config = dict(
    num_hidden_layers=14,
    hidden_size=160,
    n_experts=128,
    experts_per_token=6,
    d_expert=48,
    d_shared_expert=64,
    hidden_act='swiglu',
    moe_layers=[2, 3, 4, 5, 6, 7, 8, 9, 10, 11, 12, 13],
    router_score='softmax',
    normalize_top_k=True,
    routed_scale=1.0,
    balance_loss=0.00546,
    balance_bias=False,
    n_groups=4,
    groups_per_token=3,
    init_std_router=0.00688,
    lr_router=0.00177,
    vocab_size=2048,
    norm='rmsnorm',
    norm_eps=1e-05,
    tie_word_embeddings=False,
    optimizer='soap_variant',
    learning_rate=0.00792,
    beta1=0.95,
    beta2=0.98,
    batch_tokens=[65536, 131072, 196608],
    max_seq_len=2048,
    train_tokens=517400000,
    max_steps=4261,
    dataset='wikipedia_en',
)
Below are experts of layer 5 (counted from 0) of a mixture-of-experts language model. Rows are named router (the router's row for the expert) and show model dimensions 40-79. Each number is 128 + 24 x the weight over its row's rms, rounded and kept within 0 to 255. Numbers have three digits each.
Before each expert's rows: a language model's description of what the expert responds to. This comes from a sample of Wikipedia text that the model never trained on.

# expert 60
Description: The s suffix, mainly possessive 's after names (Heat's, children's) and plurals, plus z endings and the possessives his, its, their.
router:132133136094138130075114116117134116129149124161118133105148122124124147137120102119124125149074094151091115122121139124

# expert 47
Description: Middle pieces of words and surnames like m in Armstrong and programming, al in Dealer, g, ar; also sign, Air, dis.
router:121126121133116124114112117127141099120122104158136131144151134124114123142128107114100120151097096102109118123159122102

# expert 8
Description: Word-ending pieces and whole common nouns finishing a noun, such as High-way, activ-ity, investig-ation, film, game, season, team.
router:131093140115153146116098131089133156133094146164106123117165125125080126154099155114114143163105138100134147171114119122

# expert 36
Description: Prepositions like of, by, with, from following participles or nouns, notably "succeeded by", "selected by", "area of", "as of".
router:143134135118145139102119110139122130140119170131130128116144133119150180117123109126141087072117151155134119159097101163

# expert 17
Description: The pipe opening a new table row after a line break, e.g. before Total votes, Player or #, plus articles like a, the.
router:135083119172125124151162095124102097138105113157155133117089130121106163099122142130154112161103145132147069136104097157

# expert 14
Description: Compass words and place-name parts such as North, South, York (after New), Park, plus endings in titles and names like C-ook, Com-ing.
router:135120137137128159164123154139131130134119112166172120191163114129114148137119128083090139086155159104181135129123140115

# expert 44
Description: Bare space tokens, especially empty table cells, plus short word-opening pieces like di, in, tri, f, dis, as in Bi-scuit, de-stroyed.
router:156143096159120128100131105145152136167168157178150137091155161107100091157129141140128120150147137140102143092159123151

# expert 28
Description: Endings and second words of place, club and competition names, such as Budap-est, Clif-ton, -field, -burg, Town, Park, Cup, West.
router:131131151100097118116125156132130137178109110129115117161110124129152123138130116106095112105114087144158112131140129134

# expert 54
Description: Verb endings ed, ing, ated, plus whole participles held, known, released, as in Preced-ed by, air-ed, origin-ated, work-ed.
router:134126115154123133137132133171114148164141118131102126134118143101116126162126116122083108159141095158128128069139168134

# expert 22
Description: Word-opening prefix pieces re, co, con, pre, de, pro, po, e.g. pre-servation, re-alizing, co-in, Po-litical.
router:125107141116121107137136143122135131098152120091159122105111122144125103089104127092132127146137133155125132112190117146

# expert 7
Description: Final or inner pieces of surnames and place names, especially y after a consonant, such as Frazeysburg, Cosgray, Chadsey, Can-ad-ian.
router:126117120129132151106126106131158115091154165142084119145140142091095109137139133187146129070102071102154100153124124172

# expert 37
Description: Single vowels or short pieces after a short start, often i in French or Japanese words such as plein air, noire, aika.
router:129088124127127150124137125111135081122104147135118140191157130174129105146143094138101128151121139146106130168119121084

# expert 38
Description: Vowel-led pieces like al, ur, ir, o, e following a first consonant, as in b-al-ance, b-ir-th, beh-al-f, and names like Al, Bur.
router:141151138107146116129131112150097127163113084137126125108131137159133094105136137118138135138118109105158142150124156098

# expert 4
Description: Function words after verbs or adjectives, mostly infinitive to, plus as, not, can, would, than, as in attempted to, open to.
router:131140112129095108105141119131135136131182129122193124170162120151099151117136102109123087179079175111083124118115131132

# expert 3
Description: Word-internal consonant-cluster pieces after a prefix or first syllable, mostly ch and gh, as in re-christened, dis-charged, daughters, teacher.
router:103115150153098128116104129130102128157088078082111134096111133110123120103136164111177105124105110139134111083147147096

# expert 46
Description: Single capital letters in abbreviations and country codes in sports tables, like FR-A, R-U-S, F-I-SU, °C, plus pronoun I.
router:131131098106133123130142122132130140161157107134167127133168122147118109150164152138152138120111117114080144105152131123

# expert 48
Description: The articles a/an/A and paragraph-initial capital letters after line breaks, as in "is a commune", "A legend", A-lthough, A-t.
router:122115108124124106107151108144116140157106138153153136086095089102133158094071089145114168127106157145166126132149131153

# expert 61
Description: Number tokens, mostly the century part 19 or 18 of years after commas or pipes, plus table scores and figures.
router:143115135121123109079092138146142143149148117100135141121132106100142117111115101125129153099161106113105152099125150131

# expert 29
Description: The piece er inside or ending words and names, e.g. Aer-onautica, Caer-narfon, Aerosmith, Conservative, center; also other inner syllables like us.
router:137149158169099108087097135125080133098145135118108143142135073138142127126147129125189133082110111145116154147116152093

# expert 20
Description: Single capital letters or short capitalized pieces starting names and abbreviations, often in tables or after Mac, such as K-enya, G-SA, Mac-K-enney.
router:132157109102120131107106108124121115115105140135103126120116159114145127122113107132125145110149134151093101142166170144

# expert 25
Description: Nouns like film, team, album, game, title, song, and pieces of sports terms such as average, stadium, attendance.
router:116112170106127134124096122119125116152122170130156140160115132143157137150137122110100100116157124128129162152114123148

# expert 18
Description: Inner or final syllables of foreign names and words, often accented vowels or o, li, go, as in Élys-é-es, Düss-el-dorf, Glas-go-w.
router:129122107140116135123149133111072123115167106105113118109146116125101130101140108132192151139157118096116103137101109154

# expert 58
Description: Line breaks ending list items, infobox lines and headings, plus opening parentheses and heading equals signs, e.g. after meters, website addresses.
router:142110116135160110065126097115134129126144182093177136111082092145113142106134104172150127105133083111167136078123166121

# expert 24
Description: En dashes between dates in ranges, especially birth–death and term spans, plus table pipes and connectives like as, until, than, since.
router:137138143140105157165137135139142134138133112165187116207150163129129136144151066137140139088128134136111135132111100111

# expert 35
Description: The piece right after an initial S or s, e.g. Sir, Sunday, science, sigma, plus sub, her and the.
router:147148109124123128110134137129076147079123095130087131103138166127116120098155098153113144143141103144141145137092127107

# expert 62
Description: The syllable an and similar vowel pieces inside foreign names and places, like Ist-an-bul, Dest-an-oğlu, Bri-an-na, plus first names like David, Jan.
router:120128129154104130104156124111060099128154142140128129118113136151167107098142140152107122113117146099148119119109117169

# expert 59
Description: Adjective-forming endings ic, tic, ical, al after word stems, e.g. systematic, pandemic, Communication, Tribal, plus some apostrophes.
router:128114130136087124148145096165124151139160090157136135113118152115168124134135126171149112147135122112136111163135081084

# expert 51
Description: Capital letters inside acronyms and abbreviations, such as AFL–CIO, COVID, HMS, US$, plus institution words like University, League, Army.
router:151137099081136121129139117088116130123160108149147114129166115136120114154132143136168162094102133142095156129115174108

# expert 40
Description: Capitalized words in names of nations, organizations and events, such as United States, National Geographic, World War, University, International.
router:126141122110133134157124128093150092120145096144125132145139131147143118161127108154143131109111074153156119136124126115

# expert 52
Description: Word-internal pieces after prefixes like con-tri-bution, conver-se, cour-se, plus past verbs like used, built, established, and table pipes.
router:130125135119129126166130129147138158141100108123134138140094173106104116145117145109142064129167114113153120116149106135

# expert 41
Description: Numbers in tables, dates and grid references, such as 23, 6, 1884, plus the be piece in Abbey, bribe, Caribbean.
router:134131138161146126118131145122131156157149170112088125117084154102127129098110125121085108089170162122109115127110146132

# expert 49
Description: Plural and possessive s or es at word end, such as Representatives, boys, missiles, Women's, and u in Portuguese names like Romeu.
router:124130125114153121099098164127153136102130130164109137095076081112145173163134153136112156163142136111107130103123115153

# expert 57
Description: Word completions like und in Round or tor in motors, and whole words such as part, win, end, and months like May or March.
router:129152134171130127186114102121163108107118145123125122133130101136110137150154138075076115135106172126167116151176097080

# expert 1
Description: Vowel and syllable pieces inside foreign place and personal names, often in tables, such as Pist-o-ia, Macd-u-i, Vi-no-gorac.
router:116152130152148123118116141086082145135182081124115140112087116115104152105151124125145102136104098138116125164139153162

# expert 16
Description: Single consonant pieces, mostly p, r, c, inside or starting words, as in Ca-p-itol, Ca-p-s, Stri-p, M-r.
router:136115177164122120139154101095108112093136106145129123175145109149164095124131108129112123128111142141088128107116107091

# expert 32
Description: The letter s and s-containing endings like es, ers, ies, ations, mostly plural suffixes, as in death-s, asset-s, vocal-s, Thi-s.
router:120147137098161129090115120141158138101112123150138145101108080160158140165103134108141130153144097141102127113115136140

# expert 2
Description: Word-final endings like -ed, -ing, -ated completing verbs, plus whole past participles such as found, made, held, used, often in biographies.
router:138103087142142144169133100168113152125136115116124127133086156118114129167105126098074102139141073124109156087124107118

# expert 19
Description: Ending pieces such as en, land, ing, an completing a word, notably sixteen, fourteen, citizens, Trojans, heating.
router:135086134145142159143087126133137141136149151161105126151113144162154131118116145153095134089147142078130137154137084157

# expert 30
Description: Structural markup at line starts: list hyphens in infobox fields (- Genre, - Successor), heading equals signs, table pipes, and ISBN hyphens.
router:118143115125100148158154134141147089152112094101126127112166131103146131149134127129175136097111146142117100117114144138

# expert 15
Description: Syllable pieces inside words and names, often after a capital letter, such as en in Passengers, li in Alliance, gre in agreed.
router:130121124155116130102123146135109154078180117086114136132088116135153095113147101125170121143115108136137139103122193153

# expert 42
Description: The word the/The and possessive determiners his, its, their, often starting a paragraph after a section heading or following of, in, to.
router:135072122095128104097149148138078141147087127160110121137140116121134165136138083144148121094109118146154112128119155075

# expert 39
Description: Prepositions such as of, in, at, on, from and during after a noun or verb, as in As of the census and across the.
router:124157111116098119106139109127156125136129152137146127118122150147145135142121129143152089082145146135150133113149098128

# expert 12
Description: Second word piece after a one-letter or short start, often ol/el/al/ta, such as V-ol-ume, V-ol-leyball, qu-o-ta, comp, Col.
router:107136157132108123136146130117135136159102120150112125129141131111140155124151139090100137181102122118111109085170164078

# expert 0
Description: First pieces of words, mostly f/F and also re, c, b, p, tr, including mid-compound pieces such as boy-f-riend, Sun-f-lowers, chi-ef.
router:127110169145107135106124131130158077128128161143082125101081131169112116131163154155099158156133187152098131128128120137

# expert 43
Description: Periods ending sentences and other clause boundaries such as ). ? and heading marks ==, plus but, while, However.
router:107138116184148142124084098126121139157101120076166137167161134139136115128105103099162153111127126118137151081114107114

# expert 45
Description: Word-internal pieces like it, ct, pt, ment and port before suffixes, as in definitive, disrupted, Constitution, Detroit, and stems like develop or result.
router:110162160120102143158124131113159130151102119125125133107146124099130129144145101120082076179126109083127142107141112112

# expert 63
Description: Short pieces inside names and words, such as if in Life or Lifshitz, la, ol, sh, plus words like following, those, one.
router:131094108094104114132122139125145119117116152145105134150129144160144118145151118138118114081103129117127146142099170178

# expert 27
Description: Short consonant-vowel starts of words, especially Mo, Bo or an o after a capital M, as in Most, Motorcycle, Moss, Hedgehog.
router:114111114104128109130144166151084132131134092076131119116117146127111127109102107082089151157153123155140114138181174116

# expert 26
Description: Prefixes like pro, con, pre, multi, bi, plus inner syllables of long words, such as ap-op-tosis, e-val-uation, Pre-mi-er.
router:115115138136130130126136116106108112133141091161165132104142106162150131114139149104119152121140133145129130117167072126

# expert 34
Description: Number pieces in years, coordinates, ISBNs and table figures, such as 19-82, 38°15′00″, 9-78, 2007.
router:139130113145138121092130146116136145164121152150126127098130148108118122142118154115130123116191117107150118106101171121

# expert 55
Description: Word-final re and le pieces such as bizarre, Walküre, Title, rarely, plus digit 2 and final y or e in names.
router:139121118099140121135110143108134141142157162100096133131097120117167105082146159121134118097120134143090131162122168116

# expert 50
Description: Single consonant letters, mostly d and t, ending or splitting a word, such as tol-d, apprehen-d, spli-t, Intermit-t-ent.
router:114142126140146161147106098109136126125163129117118126112150183107131110133127142130111115165140093108174120103120132144

# expert 33
Description: Word-final pieces completing a stem, especially art in chart or charting in music contexts, plus board, list, number, level, type.
router:143127137144108128130123134122135153116070167132168130159112102121143115149097130089109175138144116184154134097114144129

# expert 10
Description: Mid-word syllables inside foreign personal and place names, such as Popovi-ci, Oric-on, Y-ang, Si-ci-ly, plus common first names like Robert, David.
router:112145134147158135165122115134152146163165133151141124153165124130123150137125128166127097141181145089124084119143107145

# expert 11
Description: Directional and compound-name openers like North, South, High, Super, plus mid-word pieces such as per, ver and garbled CJK bytes.
router:139134112135156115139135139115169123086126122145146143166130132161098123129136138094130144107112122149163124093114099137

# expert 56
Description: The piece ar and the letter c inside or starting words, like bic-ar-bonate, Hung-ar-ian, car, Car, Bar, often in science text.
router:125132148145111119112145100107089117095125133090178141123134113125137101156120074136171125168105166105172124134113150121

# expert 53
Description: The letter k ending syllables (smoked, sank, banks, Slovakia), capital K starting names, ant, and apostrophes in possessives.
router:130131130114100103125155104118140160126085082128112152121162105122162091121091169126100146126152135181149125137099154127

# expert 21
Description: Single capitals or Ch/Sh opening a capitalized word or name, often after the, a comma or a pipe, as in Chinese, Shanghai, Garry.
router:099138123108126128119115138108117113099148092086141120099130083110150119128113071146080144132159126149109084107180104133

# expert 23
Description: Lone letters or short starts inside words, chiefly e, s, n, t, and word-initial b, p, f, as in dung-e-ons, lesson-s.
router:138127117132120114144120130140083129120090152125126138112098146124105106097107144120121164141109127100080101114114129114

# expert 31
Description: Middle pieces of longer words, often at after s, as in unsatisfactory, unsaturated, treatise, plus sponsor, expedition.
router:147130107132132140154117113111087138079090128133115146150123185129109125132128103122143167128158093145170126141118099132

# expert 6
Description: Middle or final syllable pieces inside longer words, often a/la/ra/va/ta, such as er-a in "that era", ri-val-s, bul-w-ark.
router:135117122096098125154142136122093143039107117126142142110119181105121133142152148153101164132148094138131118127108103145

# expert 13
Description: Single initial letters starting a word, mostly capitals after quotes, pipes or line breaks (S, T, F, W), plus w after dashes.
router:121151123126182146135069151126128106142100148102127118127150114127122105110136116152084152142123134107109105121200139086